config.yaml
lr_router: 0.00154
head_dim: 32
init_std_qkv: 0.0827
Below are experts of layer 8 (counted from 0) of a mixture-of-experts language model. Rows are named router (the router's row for the expert), up (a neuron's input weights, with its number) and show model dimensions 0-191. Each number is 128 + 32 x the weight over its row's rms, rounded and kept within 0 to 255.
Before each expert's rows: a language model's description of what the expert responds to; "gets" lists some tokens that make up at least twice as much of what it gets as of all text. This comes from a sample of Wikipedia text that the model never trained on. Tokens count by the router's weight.

# expert 8
Description: Final pieces of surnames and place names, such as -ton, -ley, -ville, -ford, -shire, and words like Hill, River, City, Street.
gets: "s", "ton", "er", "ley", "y", "son"
router [126 124 126 215  73 114 127 132 133  97 198 193 132  71 102 155 142 154 128 110 115  90 141 132 176 115 119 184 149  63 144 171  69 130 107 133 112 152 121 207 115 133 138 122  68 150 114 142  75 108 167 122 143 108 146  97 140 105 179 126 120 109 159 143 121  63  96  82 128 138 112 167 108 106 171 155 144 151 158 111 120 111 159 144 162 136  78 145 185 116 158 148  86  64 122 133 150 134 111 130  69  95 114 164  92 105 164 153 126 117 163 173 129 148  74 110 139 122 172 113 148  62 135 182 140 176  49 116 136 112 178 137 132 123  94 140 163 139 155 183  87  96 116 120 108 147  85 113 143 103 103 142  56  97  85 160 128 152  71 112 104 149 115 196 118 116 155 173 143  71 109 166  91 172 148 124 141 106  86 151 141 154 188 115 134 121 103 135 133  69 123 161]
up0 [143 125  90 131  65 126  92 176  94 178 124 152 111 108  75 129 117  93 181 181 197 124 105 117 154 165 121 101 110 125  96 163 146 137 155 144  91 130 134 147  74 115 122 116 156 115 106 127 119 114 143 162 164 101 122 109 147  94 167 151 179 137 149 100 154 174 133 118 144  78  88  72  96 119 136 127 126  95 154 205 168 143 154 142 164 167  81 137 159 104 129 106 134 134 139 138 102 113 122 115 129 125  78 191 129 173 110  84  71 115 141 139 126  84 122 134 114 141 133 171  78 127  80 125 173 170  96 106 105  86 115 122 177 156 132 108 213 120 117 206 134 112  82 186 106 109 134 137 129 141 139 120 124 110 157 132  84 162 104 177  76 151  47 134 115 115 147 118 126  75  92 150 130 108 161  98 126  79 127 113  77 153 123 133 168  76 160  21  73  90  96 182]
up1 [164  93  98 129 101 131 153 116  83 141  73 255 116 133 125 166  93 135 125  83 156 172 115 151 175 112  72 142 108 158 131 149 130  73  92 128 129  79 104 100 100 124 117 130  87  97 129 105  65 133 108 136 166 156 139 127 109 161 146 133 166 146 125  85 147 154 140 138 102 127 100 102 184 172  55 129 186 138  89 105 125 131 139 101 172 172 132  75  64 148 104 107 194  79 119 159 150 183  90 152  73  66 136 156 108  99 147 110 156 114 151 127 118 121 154  86 117  40 136 116 140 110  83 111 206 180  92  81 165 118 141 155  61 100 108 130 122 118 160 113 111 154 133 145 139 129  97 129 105 142  76 132 103 141 141 140 118  72  81 133 142 191 156 117 153 155  83 148 146 111 124 143  95 134 150 175 137  95  84 132 100 100 145  85 168 125 133 105 136 120 109  84]
up2 [ 99 149  69  96  96 123 166  82 149 111 140 100 151  53 146  97 135 171  84  99 111 163 144 127 130 127 178 113 138 146 151 141 116 142 175 122 156  65 161 121  84  90  97  73  81 114  90 129  94 110 136  99 117 107 116 110 159 182  87 164  99 164  54 131 125 147 112 123 130  66  91 123 113 128 138 152 122 137 147 129 139  84 104 203 198 112 165 100  97 140 141 101 101 128 180 180  73 137 123 121 112 232 135 153 141  78 106 132 118  93 113 154 132 106 163 102 123 130 112 202 128  96 156 133 109 120 154 115  88  97  75 150 134 167 122 104  75  82 117 137  46  79 122 186 116 128  93 159 185  93 186 138  94 130 121 113 159 116  70 168 125 108 176 151 148 130 134 130 115 108 122 120  87 147 150  68 133 112 148 130 159 169 189 114 106 120 104 156  98 126 172 102]
up3 [109 122 103 114 133 129 175  78 121  81 108 152 134 204 162 151 115 120 135 115 146 100  83 108 129 159  99 155 152 134  64 128 188  99 101 146 165 127 111 129 109 123  91 129  70  65 123 148 197 146 153  91 131 104 106 202 119 143 176 105 122 148 123 106 164 129 105 138 188 105 146 110  71 130 123 128 125 161 194 169 178 129  60  97  66 146 117 117 127 125 139 122 171 153 181 123 110 142  87 104 109 189 181 149 115 129 130 188 160 103 141  86 161 164 160 113 137 138 180 137 127 164 153 157  99 147 169 156 124 154 129 144 149 141 106  90 143 199 138 134 162  66 125 106  84 180 117  85 132  73  86 102 138 132 143 160 128 112 158  65 154  95 122 132 162 133 145 144 136 132 135 103 171 114 152 141  70 165  74 141 133 105  29 148 175  76  94 124 165 104 105 171]
up4 [129  94 154 150  74 135  89 204 149 123 139 113 149 135  98 147 167 184 126 164  87  76  88  89 113  97  99 135 136 141  95  87 123 152 126 175 146 165 102 137 144 145 141 167 162 123 162 121 152 150 115  77 140 110 134  95 105 156 159 137 196 116  99 144 131 161 148  99  85 139 165 126 171 124 145 163 193  84 186 150 134  80 118  92 132 154 209 142 142 131 115 101 101 147 150 143 102 164 130 116 158 135  83 117  65  95  75 123 166 172 205 151 164 133 158 116 127 100 122  91 132 125 146 129 154 104 157  37  97 152 151  92 156 112 152 105  77 124 129  55 111 115 130 112 161 156 109 132 153 139 160 102 140 101 240 168 142 150 205 118 140 179  83 148 173 181  87  81 141 116 153 150  99 145  99 119 175 108 195 145 153 139 150 134 115 150 127 120 129 126 153 122]
up5 [101 130 152 156 117 133 142 118  49 211  69 159  57 110 126 179 130 169 102 105 119 129 120 145 198 160 152  99  68 116 129  98 135 149 137 110 118 102 164 136 121  79 110 184 128 159  86 133 171 154  61 147 119 150 143 115  84 147  97  92 112 136 160 151 127 115 136 152 112  59 121 125 119  95 160 105  82 132 141  69 114 126  60 127 119 175 102 127 131 100  74 195  95 127 107  96 123 139 121 158 117 107 130 123 198 139 110 138 120 155 134 131  71 104 124 165  91 146 105 120 178 120 123 115 132 152 183  94 145 165 176 129 163 144 112 106 149  93 188 145  72  51 143 169  98 147 117 174 143 159 139 103 152 105 114 136 143  96 133  67 107 137 144 115 142 110  41  60 138 103 147 133 184 108 107 213 152 142 137  78 144  79 133 109 140 134 129 116  97 117 148  84]
up6 [158 219  91 143  78 150  95 138  96 106 176 111 123 145 165  61 134  87 144 110 130 189 121 205 143 127 119 179 115 176 122 178  72 154 162 196 189 120 157 194  99 113 136 134 108 107 131 110 120 149 180 124  90 131 109 117 136 117  92 106 168 123 156 166 146 124 144 121 105 149 131  44 110 121 105 192 172  35 183 100 143 128 159 162 151 121 149 127 179 105 137 107 107 122 135 148  86 115  71 117 126 137 116  96 165 115  62 129 116  90 114 147 163 128 123  71 137 144 142 127 116  90 133 149 115 178  59 120  90 116 108 130  99 107 124 166 131 123 140  95 120 159 149  98 125 176 162 177 119 125 160 120 122 158 143 109 103 139  80 149 135 163 116 185 164 160 196 153 116 154 157  82  82 151 131 160 177 154 157 158 141 172  88 114 113 166 168 172 113 124 136 133]
up7 [ 93 125  77 158 105 164  78 144 129 160  96 110 125  97 186 139  93 108 117 136 225 102 102 102 120 125 155 132 137 134 132 137 130 115 156 135 161 100  92 138 174 188 152  99  97 121 147 133 183 130  90 121 128 100  28 146 135 103  90 113 131 179 117  94 107 161  83  94  85 140 142 125 177 102 106 150 130  87 164 112 119 162 137 136 149 141 102 173  82 104 112 106 216 147 144  82 107 123 146 141 157 134 131  70 116 119 122 120 159 100 103 102  83  74 147 134  83 114 118  99 206 169  59 158 170 126 125  74 173 100 115 154  80 174 103 130 123 103 133  97  85 161 112 148  70  84 156 167 111 105 136 126 104 117 142 160 157 108  86 115 154  68  90 101  97 156 113 156 144 128 117 174  48 123 156  65 115 137  43 172 131 141 122 112 128 143 116 116 121 131 181 118]
up8 [124  84  91 180  72 102  93 123 116 121 147 186 153 140  89 159 129 109 148 131  79  87 210 125 121 115 114 121 107  90 133 128 171 195 128 144 111 109 145 199 156 149  79 141 116 113  59 120 149 109 156 169 116  97 106 166 106 161 147 113 198 130 154 169 127 143 147 151 140  95 111 139  84 129 128 113 121 101 149 120 134 141  66 123 128 169 149 117 118 132  73 158 103 129  90 169 148 117 135 126 135  87 144 110 134 145  88 190  95 176 149 148 117 151  99 128 157 105 133 114 133 104 140 125 175 117 109 161 118 145 126 147 120 201 141 105 148 126 222 169 140 144 173 161 114 166  92 156 163 120  75 118  62 161 186  77 122 172 169 172 134  86 111 104 105  90 176 144 166 164 139  78 105  68 211  96  77 123  87 104 154 114 140 143 135 116 156  95  85 150 184 170]
up9 [133  94  76 139  58 111 189 126  91 161 106 157  89  95 175 121 118 127  76 142  91 121 125 131 141 171 109 122 108 117  94 118  84 139 183  96  83  75 155 119 129 115 141 163 227 146  42 137 147  73 152 131  92 114 149 112 154 145 169 114  86 158  89 170 101 172 157  65  94 116 143 160 120 120 116 134  99 115 139 113  94 176  70 168 107 168 121 132 148 106 121 118 151 108 124  77 159 127 127 146  97 106 130 143 145 137 110 118 106 179 124 116 189  90 112 162 150 167 126 156 166  83  50 128 157 163 116 178 137 131 124 189  97 147 100 175 147 163 105 134 113  93 188 183 147  86 111 162 135 108  92 204  56 126 125  94 147  98  89 134  95 135 165 186 113 140 144 161 162  99 118 132  98 105 118 119 139 109  94 156 142 146 136 129 167 133 178 137 139 196 166 116]
up10 [119 134 149 153 123  84 164  91 117 160 130 109 155 150 132  95 118 108  99 100 165 143 124  82  53 134  77  94 130 145 102 118 116 108 115 117 123 135  89 111 106 128 126 120  88  87 124 128 127 129 133 119  72 120 181 180 174 143  81 148 127 163 101 197 155 150 130 146 142 131  55 164 107 133 102 194 151 115 143 131 171 145 133 143 103 104 162 124 171 141 137 161 111 148  90 149 162 130 176  66 103 134 161 166 141 134 140 153 108 158 167 120 102 192 138 206 156 110  98 124 102 117  92 176  85 128 118 123 105 135  72 111 144 173 216  94 137 114 100 167  99 121 122 152  91 104 123 140  93  80 103 148  84  20 108 144  44 139  69  91 126 111 112 178 200 132 111 123 154 127 103  75 158 145 111 177 220 115 129 141 138 101 176 144 156 132 166 115 101 139 142 122]

# expert 20
Description: Word pieces inside lowercase words, often technical or rare, such as qu-art-et, po-ach-er, thio-gu-anylyl, d-rum-s.
gets: "s", "g", "t", "il", "p", "ch"
router [ 70 140  92 123 130 115 154 107  88 160 141 142  87  99 121 145 130 140 131 100  93 147 136 157 127 142 130 157 166 133 156 174 145 125 140 200 121 106 144 154 165 154 152 176 110 107 108 116  74 101 138 130 139  89  71 106 137 136 180 105 166 144 134 122 179 145 104  49 102 102  75 195 130 118 180 145 150 177 122 112 174 145 128 101 136 135 134 166 121  95 114 155  55 140 161 193 149  78 160  90 102  87 148 162  86 174 141 151 120 147 127 216 106 115  61 137 195 122 114  87 159 146 137 151 158 139 128 228 143 114 168 107 151 176  55 154 106 121 168 116 164  71  98 146 151 181 101 114 165 144 123 113 119  72 174 122 107 110 120  57 146 166 152 114 177 136 118 118 153 136  98 125 171 129 138 123 149  99 110  77 121 110 151 123  96 175 151  88 151 128 179 119]
up0 [116 128 159 110 176 144 152 138 136 103  89  99 114  93 165 110 164 173 119  53 123 140 185 154 100  90 139 136 126 169 150 124 172  85 116 108 167  95 136  95 122 185 173 157  97  70 180  72 165 107 171 112 115 110 107 189  87 112 102 149 188 119 147 134 141 112  88 111 129 107 160 119 162 200 105 130 105 122 132 157  78 135 134 162 136 110 197 122 148 142 164 107 117 105 104 153 148 106 145  74 144 172 136 125 135  97 127  80 176 162 127 102  93 181 108 157 134  95  89  90 124 148 101 195 109 125 146 189 152 101 148  92 106 121 125  78 157 165 157 165  96 197 117  85 175 154  83 105 105 189 101  69  97 130 168 113 158 133 159 112 103 170 121  73 139 103 161  84 114 138 154 180 173 114 218 134 117 138 161 114  80 114 116 125 114 118 101 162  83 106 132 146]
up1 [114 170  72 175 128  89 135 104 137 132 117  91 109 142  55 131 190 112 139 151  99  94 163 183 114 145 128 138 120  69 107 123 108 169 172 151 124 132 142 154 121 103 149 153  93 140  83  72 169 114  83 155 127 112  99 117 108 109 111  86 157 117 207 201 148  66 140 106 108 240 122 149 100 129 169 141 116 125 147 121 139 156 110 174 179 116 118 102 162 133 144 131 102 139 123 131 113 115 107 100 119  63 165 153  86 106 143 185  92 148 118 137 118 193 136 133 153 112 183 129 107  80 138 101 112 124 139  57 137 119 127 105 135 137  85 126 162 133 115 142  89 145 164 119 183 164  62 125 107 155  69  90 172 165 111 130 134 143 131  96  68 113 137  99  61  97 112 146 155 150 131  83 158 133 131  71 176 128 125  90 157  55 154 138 154  66 102 169 132 104  88 146]
up2 [ 91 106 130 170  71  49 105 133 121 145  95 113 126 120 114 169 104 104  90 144 146  67 123 132 126 131  83 163 108 110 132 118 180 167  86 148  41 131 129 150 164 154 147 149 119 142  80 167 125 149  85 138 124  55 141 103 151 193 162  98 157 126 192 155 114  83 140 120  98 122 120 175 150 121 146  93 147  97 101 127 184 151 135 141 130 160 129 112 149 124 130 115 141 176 186 131 163  61 136 115 150  64 116 170 148  47  90 116 165 145 147 118 119 169 135 118  78 190 105 115 139  97 132 143 149 214 111 233 163 151 154 123 133  86 103 125 102  79 144 116 182  80 157 139  74 123 130 135 119 135 142 131  92 150 123  82 118  98 114 158 153 127  98 126 123 120  74 123 128 156 149 103 163 164 103 106  75 157 150 168 146 115 195  96  87 119 106 173 171 131 134 135]
up3 [114 197  72 129 181 122 116 115  88 138 102 177 204  97 111 135 133 194 141 109 180 164 110  92 156 125 159 137 116 133  72 127 123 177 125 170  98  99 107 120 137 154 100 122 135 113 138 180  71 173 120 121 121 131  99 164 146 217 110  44 124 126 114 163 119 151 155 127 149 109 133  78  66 149 119 126  68 156  82 140  74 173 143 126 122 151 113  99 117 113 109  79 116 106 129  92 143 154 155  81 136 160 135 152 160  88 167 224 145 151 139  92 116 120 156  99 107 111 161 116 150  47 112 138 157 119  65 111 138 133 120 147 125 130 101 114  92 145  90 129 178  82  93 149 138 146  85 128 149 146 151 131 139 175  85 122 140  91 111 117 142 167 111 141 139 163 117  78  46 113 124 184 119 101 124  94 157 151 147 120 121 109  64  79 160 149 126 160 165 116 158 197]
up4 [165 167  86 108 126 108  95 142  88 155 166 102  98 112 115 113 155 139  98  75 161 147  92 155 225 109 137 159  69 151 175 102 139 124 110 143 118 118 140 209 139 117 119 140 112 140 134 122 144 152 123 157 111 145 144 146 171  95 206 144 157 120  90  91 130 130 166 145 157 147  73 166  82  66 117 119 138 115 105  98  99 120  81 127 100 153  61 116 140  71 130 103 123  94  80 172 155  97 130  86 125 132 150 113 155 195 136 111 134 143 145 104 128 147  98 123 166 153 101 153 143 156  72 102 113  96 145 172 155 146 102 139 152 127 152 106  97  98 158 142  89  96 104 208 103 153 132 149 103 173 175 133  96  79 123  70 136 158 134 177 118 164  81 161 157 157 198 125 129  66  96 130 127 117 117 109 116 130 110 180  79 130  26 133  46 157 138 137 134 110  84 124]
up5 [ 48 113  78 128 132 104 118 142  79 126 148 106  91 118 107 157 196 152 168  60 101 136 170 166 190 136 137 119 140 121 125 136 145 150 192 123 157  69  73 148  83 167 126 185  65 145 110 124  72 166 151  63 125 173 142  80 131 121  98 155 148 138 177 149 153 125 161 118 127  80 105 113 115 180 170 136 160 132 175 126  76  92 138 159 125 211 132 111  89 122  85 130 163 168 123  80 162 123 137 126  92 117 160 130 129 152 151  95 138 132  85  93 135 129 131 134 101 147 168 124 122  97  95 134  75  96 115 125  35 126 148 160  90 150 112 146 104 127 141 171  89 160 176 115 172 172 109 177 146 123 106 118 118  93 114 105 110 157 145 120 159 147 120 110 135 135  89 139 115 120  69 113 100 119  89  68 156 143 136 153 176 104  72 184 125 136 126  82 130  76  60 103]
up6 [132 134  97 105 105  99 112 125 106  87 172 163 155 127  98 129 102 183 135 139  83 213 180 102 108 146 144 100 121 121 142 118 118 145  93 105  45  86 115 138  75 158 173 136 137  34 149 136 118 131 108 126 108 104 116 160 147  71  94 117 105 124  97 126 139 100 133  85 114 160 179 146 117  93  91 110 105 144  91  78 138 149  57 145 115 104  61  98  95 171 107 120 125 104 175 107 128 196 126 103 157 150 182 153 125 126 150 116 120 138 133  80 135 168 167 176 145  85 118 116 171  68 105 157 119 117 152 200 177 110 111 159  81 146 122 175 115 156 146 143 112 147  52 132 155 214 120 162 123 104 128  76 112  83 117 116 122 114 134 116 161 127 151 138 136  76  97 159 138 198 150 191 166 158 116 107 178 101 158 143  94 106 116 146 133  99 174 154 163  92 117 168]
up7 [118  63 154 152 126  87 125 125 166 126 136 187 142 116 132 214 188 147 172 119 160 123  49 152 157 152 161 180 149 109 176 120 122 167 131  99 107 159 128 116 132 116 147 114 136 110 111  59  91 133 115  97 144 131 111 118 185 136 162 139 134 152 185  91 121  44 123 127 139 129 152 103 202 122  96 145 152 132  83 105 154 142 144 122 144 149 157 118 126 153 137 161 139 115 138 149 130 134 127  89 138  91 112 180 117 122 106  94 136 142  96 130  57 127  83 183 164 133  65 107 129 135 116  81 163 125 124 136 126  88 116 115  98 134 114 149  59 135 117  96  89 150 128 141 117 172 184 141 102 190  91 132 117 142 105  79 117 112 171  52 161 112 125 123  94 163  82 115 135 127 117 166  89 110 188 163 100 111 134 116 117 208 132 123 162  47  85 155 221 118 128 190]
up8 [121 117 117 105 115  63  75  74 134 113 131 160  94 140  93 113 139  78 144  88 156  99 162 113 132 113 121  83 116 171 149 187 126 162 159 100 152  43 154 167 147  85 160 119 147 133  50 116 164 134 137 121 173  87  57  77 102 147 113 119 168  68 115 130 157 161 171  66 127 149  94 173 138  93 153 116 157 143  87 118 125 164 134 133 113 136 122 150 103 140 157  92 103 118 103 117 129 150  97 130 130 107 152 102  68 165 148 117 124  98  72  98  63 165 173 134 140 147 137 168 107 192 165 116 139 189 121 170  94 113 142  99 129 159 127 174 102 142 153 104 152 175 164 154 144 130 173 114 119 159 119 189 158 128 162  85 147 134 105  92 155 157 139 110 134 158 112  95 138 142 181  88 112 110 126 104 137 140 180 140 109 166 184 146 224 112 153  86 110  60 178 176]
up9 [ 91 139 151 134 141 158 113 151  84 193  86  96 156 144  89 118 150 168 156 115  87 102 132 132 133 184 127 176 171 141 140 183 136 143 185 185 113 132 117 114 118 165 126 175 156 133 116 134 166  65 112  80 135 126 116 106 173  86 115 109 110  71  75 143 153 134  85 131  58 129  88 166 156 137  98  79 147 204 136 119 163  66 107 157 174 151 123 163  69 117 142 134 102 107 145 200  73 129 140 129 117 125 204 125 135 111 163 142  82 120 114 189  91 138 152 126 159 133 124  95 128 138  66 160  71 129 178 117 103 145 139 121  99 138 107 123 119 148 130 149  46  82 140 111 102 141  96 111 166 145 109 111 173 119  95 143 171 120 165 125 158 158 140 154 119 183  62 139 142 160  83 130 126 138 172 116  54 113 106 137 166 145 115 141 132  47 104 115 155 101 152  78]
up10 [158 126 156 157 162  72 126 126 144 109 139 132  93 109 119 152  97 179 157 109 175 216  67 127 236 157  91 107  88 129 149 133 134 117 114 170 150 140 132  92 123  98 141 151  81 129 152 138 100  71 149 137 107  70 120 150  86 115  84 173  94 146 130 134 109 157 142 143 120  88 191 100 138 131 127 154 128 157 165  71 160  91 119 104 103 117 148  69 122 182 200 205 150  94 138  86 129 118 168 160 180 139 147 159 121 144 102 133 110 130 112 139 150 158  78 168 164 117 107 140  98 175 145 150 164 131  80 137 160 120 120 118 104 175 133 115 162 180 121 130 164  90  74 132 204 117 146 141 107  90 144 112 195 184 104 101 142 131 187  71 176 100  91 131 153 111  95 128  78 127 124 131 126 101 114 109 123 125 168 188 190 115  71  87 122 119 107 129 130 143 149 121]

# expert 12
Description: Word-final pieces of foreign names, taxa and demonyms, such as -idae, -ian, -ini, Israe'li', Gilbert'o', Paisi'e'llo.
gets: "i", "a", "o", "al", "ta", "na"
router [126  66 131 128 132 133 194 144 119 162 171 169  65 104 105 142 131 166 182  96  95 153  81  83 154 156 143 204 152 131 131 184 122 127 149 139 139 149 134 172  58 127 138 167 155 162 139  77  97 113  74 171 158 111 144 140  85 179 121 113 147 135 157 127  96 109  99 113  92  97 112 124  70 103 199 129 144 128 151 130 113 149 120 140 173 119  97  99 138 119 153 141  95 130 166 157 149  70 208 139 120 166 121  83  78 150 160 139 150 137 150 169 152  95 100 144 169 108 131 176 129  95 132 143 126 168  89 141 163 159 182 128 101 127 177 132 124 139 141 105 198 155 113 164 127 101 214 124 164 147 187 149 164 128 118  71 132  51 151 169 164 124 147 132  96 115  85 158 107 114 139 186 138 162 168  84 173  84 168 171  95 129 147 134 173 154 142 132 112  93 136 103]
up0 [178 163 121 176  31  91 118 174 143 119 137 126 146 122 207 151  79 127 155 123 134 104 134 131 137 150  86 163 110 157 149 111  89 121 156  95 144  70 155 129 129 134 150  98 153 136  81  84 126 176 116 101 156 157 180 131  92 154  94 143 129 121 117  88  66 129  89 111 133  71 129  87  91 180 162  71  82 131 151 142 121 110 180 120  95 125 165 141 135 156 207 106 183 166 219 134 160 134 169  79 196 118 188 121 144  92 139 107 112 114 143  98  73 158 121 111 120 126 121 154 104  92  97 115 142 173 104 127 181 128 153 111 115 113 143 119 129 162  99  43 154 142 153 148 188 135  83 103  90  80 165 168 133 133  87 128 127 115 134 160  99 140  77 179 126  79  95 133 126 103 123 149 206 116 161 131 180 130 120 149 138 112 140 160 136 138 167 150 146 115 161 127]
up1 [150  98 117 112 102 102 109 166 165 185 153 135 177  85 142 105  59 164 114 163 105  83 108 142 152 124  85 122 140  91 136 171  89 103 185 138  59 130 135 210 173 125 130 120 174  49 112 122 118  79 107  83 126 181 116 141 126  81 129  93 156  85  88 137 122 145 123 144 171 145  61 139 122 178 189 102 169 145 122 143 143 130 116 155 175 118 144 138 126 107 124 168 142 117 173 130 178 106 112 131  87 123 147 108 161 173  63  55 122 142  79 133 136 151 117  74 130 114 187 112 132 206 151 127 117 159 162 167 119 194 140 160 147 172 143 121 123  68 131  66 154 131  92 147 151 173 110 139 116 188 132 104 140 113 147 126 143 141  81 157 147 131 204 100 109 154 119 125 128 118 131 119 141 136  90 133 129 191 126 128 150  93  93 101 127 155 159 126 125 142  97 215]
up2 [106  88 135 135 132 100 155 145 122 121 140 154 112 154 204 144 127 144 102 144 116 166 145 134 166 144 113  78 145 144 122 203 101 112 115 125 227 159 155 131 191 197 126 202 176 203 147  62 118 121 125  83  75 111 111 100  92  88 132 161 109 151 127 185  98 125 118 150 150  80 142 120 146  74  93 122  62 161 176 127 150 134 105 108  69 131 136 145 136 111 151 145 104 131 172 185 129 119  37 132 124  94 126 104 147 154  73 100 102  97 119  97  70 156 136 123 122 124  91 115 112 120 107  83 174 110 136 125 106 171 102 177  61 151 140 128 147 103 120 138 129  90 135 133 101 149  94  92 182 122 104 125  68  96 131 116 125 128  81 142 137  97  77  92 117 169  67 138 147  88 140 139 170 136 132  63 175 135 130  97 139 111  44 124 139 124 111 135 147 142 136 101]
up3 [134 138  73  81 157 139 105 110 106 155  69 176  86  94 116 114 118 123 130 141 120 152  89 127 144  92 195 170 121 186 122 161 110 102 147 103 122 137 123 140 148 152 106 143 188 132 112 201  99 125 135 140 154 123 181 114  92 100 172  79 124 147 167 103 124 123 114 114 124  81 134 150  84  86 134 170 113  99 150 103 177 182 124 141 136  91 115 130 161 149 111 125 165 137 127 119 176 144 122 156  98 168 114  82  90 144 135  97  52 147 128 120 105 132 166 121 146 179 125 129  86  89 149 131 100 120 134 124  69 138 138 140 187  93  84 193 136  76 114 130 143 173 128 144 120 165  47 143 102 183  91 123 135 153 103 139  62 131 134  53 111 168 120  71  66  56 124  78 124 101 134 151 178  95 191 193 175 134 106  82  93  91 114 114 118 157 108 167  81  84 142 124]
up4 [131 176 120 199  94  92 167 118  59 153 132 127  97 134 131 160 113 117 163 114  93 132  94 173 170 158  96 214 131 166 137 137 135 140 179  78 172 151 142 117 125 119 138 192  82 146 122 193 151 188 131 136  85 161  97 132 143 173 148  90 118 146  79 122 147 135 121 111 107 130 135 160 154 169  91 152 147 113 116 154 122 138 142 113 153  83 109 114 113 102 152 136 157 156  77  99 132 137 108 163 142 162 109 207 106 137 113 113 107  78 162 126 151 159 134 125 154  55 239 105 187 152 171 146 125  97 128 179 130  85 130 141  94 188  82 154 133 185 147  71 169 123 149 132 147 111 128 124 150 164 173 114 112  92  70 113 186 129 135 100 157 106  79 195 111 154 167 123 123 121 121 108  95 124 106  91  74  73 127 146 122 139  95 162  90 126 169  96 119  97 134 107]
up5 [111 131 124 114 166 255 177 121 117 148 104 158 151 145 130 141 146 140  79 126 121 155  93 125 162 187 108  92 164 122 126 102  80 122 154 143 143 145  84  96 164 134  84 161  83 135 142 152 107 116 134 137 153 145 126 127 129  88 128 120 127 137 118 110 124  94 144 138 149 101 105 129  95 183 117 148 127 109 122 140 135 122 154 148 121 130  90 128 159  96 136 156 160  47 122 125 134  85  93 124 121 131  91 173 127 103 148 114 114 172 167  86 168 129 106 158 188 150 125 116 121 197 184 144 192  38 163 116 154 148 155 110 115 157 125 143  95  79 127 119 123 109 136 133 115 158 141  91 168  95 124 110 212 193 166  74  89 154 114 146 135 170  69  75 174 138 185 106 144 119 170  78  76  98 101 142 180 160  69  99 145 176 147 107 122 173  79 145 112 142 201 113]
up6 [157  87 163 166 105 156 126 122 140 106 101  97 148 166 121 145 178 162  74 127 210 172 162 103 134 148 177 120 145 173 220 174 124 119  74 129 136 172 111 207 134 106  79 135 155 173 102 162 129  84 116 147  78  90 146 128 174 110 133  80 154 187 131 130 133 119 157 182 124 147 127 127 142  81 111 164 155 182 167 153 124 127 131 155 112 137 200 117 101 194 139 134 128  89  90  97  94  68 161 115 103 119 112 149 130 161 185  93 151 132 138 172  73 162  99 161 173 137 123 129 154  98 114 143 125 183 107 202 135 123 166 149 144 152 143 161  94 151 112 100 118 126 103 140 133 114 136 199 100 126 107 128  89 124 112  97 161 146  64 158 194  95 134 111  89 170 160 163 123  78  92 114 160 170 101 133 117 153 120  97 115 172  85 119 109 116  98 133 153  69 136 141]
up7 [147 115 108 103 137 114 107 107 179 147  83 136  33 119  52 118 165 179 123 123 149 108 117  66 158 103 124 104 146 108 127 134 125 142 122 129 144 146 134 157 163 154 118  89 189  76  44  56  83 151  71 100 105  92 136 151 104  83 108 163 137 142  91 109  88 118 139 166 157 130 171 118 150 116 136 161 106 117 185 146 145 175 122 155 129 126  84 130 157  79  92 144 134 107 203 143 107 103  71 107 109 171  76 105 122 155 107  98 139 119 129  95 121 125  75 169  94 157  85  84 116 117  62 138  94 176 138  89 170 141  48 132 112 134 111 125 139 151 143 113 165  85 124 102 100 114 129  87 143 161 146 151 110 138 151  73 109  93 151  69  95 121 167 111 146 112  94 145 131 147 118 147 129 161 201 104 131 100 140  86 155 173  93 160 175 160 115  94 185 151 120  67]
up8 [148 101 157 110 145 135 156 225 145 181  91 117 171  90 121 109  92 140 136 149 221 120 125  86 150 116 132 120  85 129  94 131 142 103 175 117 105 136 144 132 138 134 148  64  82  85  68 161 108 135 145 143 106 153 130 189  75 148  93 120 193 118 158 104 135 144 104  82 164 182  85 156 121  99 157 159 115  87 120 144 163  69 142 118 128 148 131 156 116 158 147 162 178 142  77 139 106 115 111 113 126  75 147 141 152 117  50  80 148 134 170 114  87 126 115 120 174 122 152 100 157 107 168 127 119  71  60 141 145 121 129 102 115  97 122 117  63  49 165 174  86 135 106  99 107 118 104 113  94 119 130 126 166 108 156  92 168  42 136  61 139 196 138 141 128 105 124 160 111 160 112 191 104 116 123 142 167 119 163  75 152 108  73 132 142 120 148 146 110 141 112 100]
up9 [140 116 142 187 108 196 121 123 129 114 129 118 170 119 162  36 146 129  55 172 106  68 118 118 149 124 104 119 142 120 150 134 134 161 139 150 158 110 133 115 147 134 109 130 172 169 152 134 159 172  84 131 101 114 119 189 163 131 148 121 109 118 155 124 117 117 105  94 117 151 116 114 123 125 174 170 145 120 106 160 134 130 104  59 151 127 127 101  87  78 118 104 102  98  86 107  99  36 140 114 124 149 138  48 159  84 171 132  86 113 113 127 115  55 148 114 116 137 122 154 152 103 124 125 104 213 150 164 126 119 137 137 204 150 127  81 140 209 143 157 145 101  98 131 118 113  83 109 191 153 214 174 156 131 148 129 126 129 114 121  94 119 113 107 137 121 120 150 153 107 128 165 139 205 107  93 167  93 137 204 146 132 121 202 181 144 176 176  88 111 179 116]
up10 [129 157  82  80 130  92 108  67  97 117 144 142 159 138 111  71 153 106 125 146 181 145 121  99 119  94 127 123 160 139 156 108 197 156 157 127 103 105 164 116 141 115 131 138 118 159  21 152 140  58 153 146  89 124 116 124 153  52 117 116  95 150  94  67 144  91 108  73 187 161 133 100  85  82  90 132  93 105 117 106 112 136 116 211 184 165 125 129 153 115 153 115 103 115 119 112 156 157 105  94 112 115 152 185 130 127 155 104 117 140 123 126 124 116 154 149 137 156 140 157 129  92 104 114 178 158 105  89  99 131 171 117  99 163 126 112 120 142 163  96  85 144 150  92  89 140 149 108 111 113 114 113 160  90 125 192  80 165  92 136 143 126 134 105 160 175 120 109 128 116 128 180 135 123 158 144 135 145 131 131  30 147 135 171 243 152 104 111  80  32 163 136]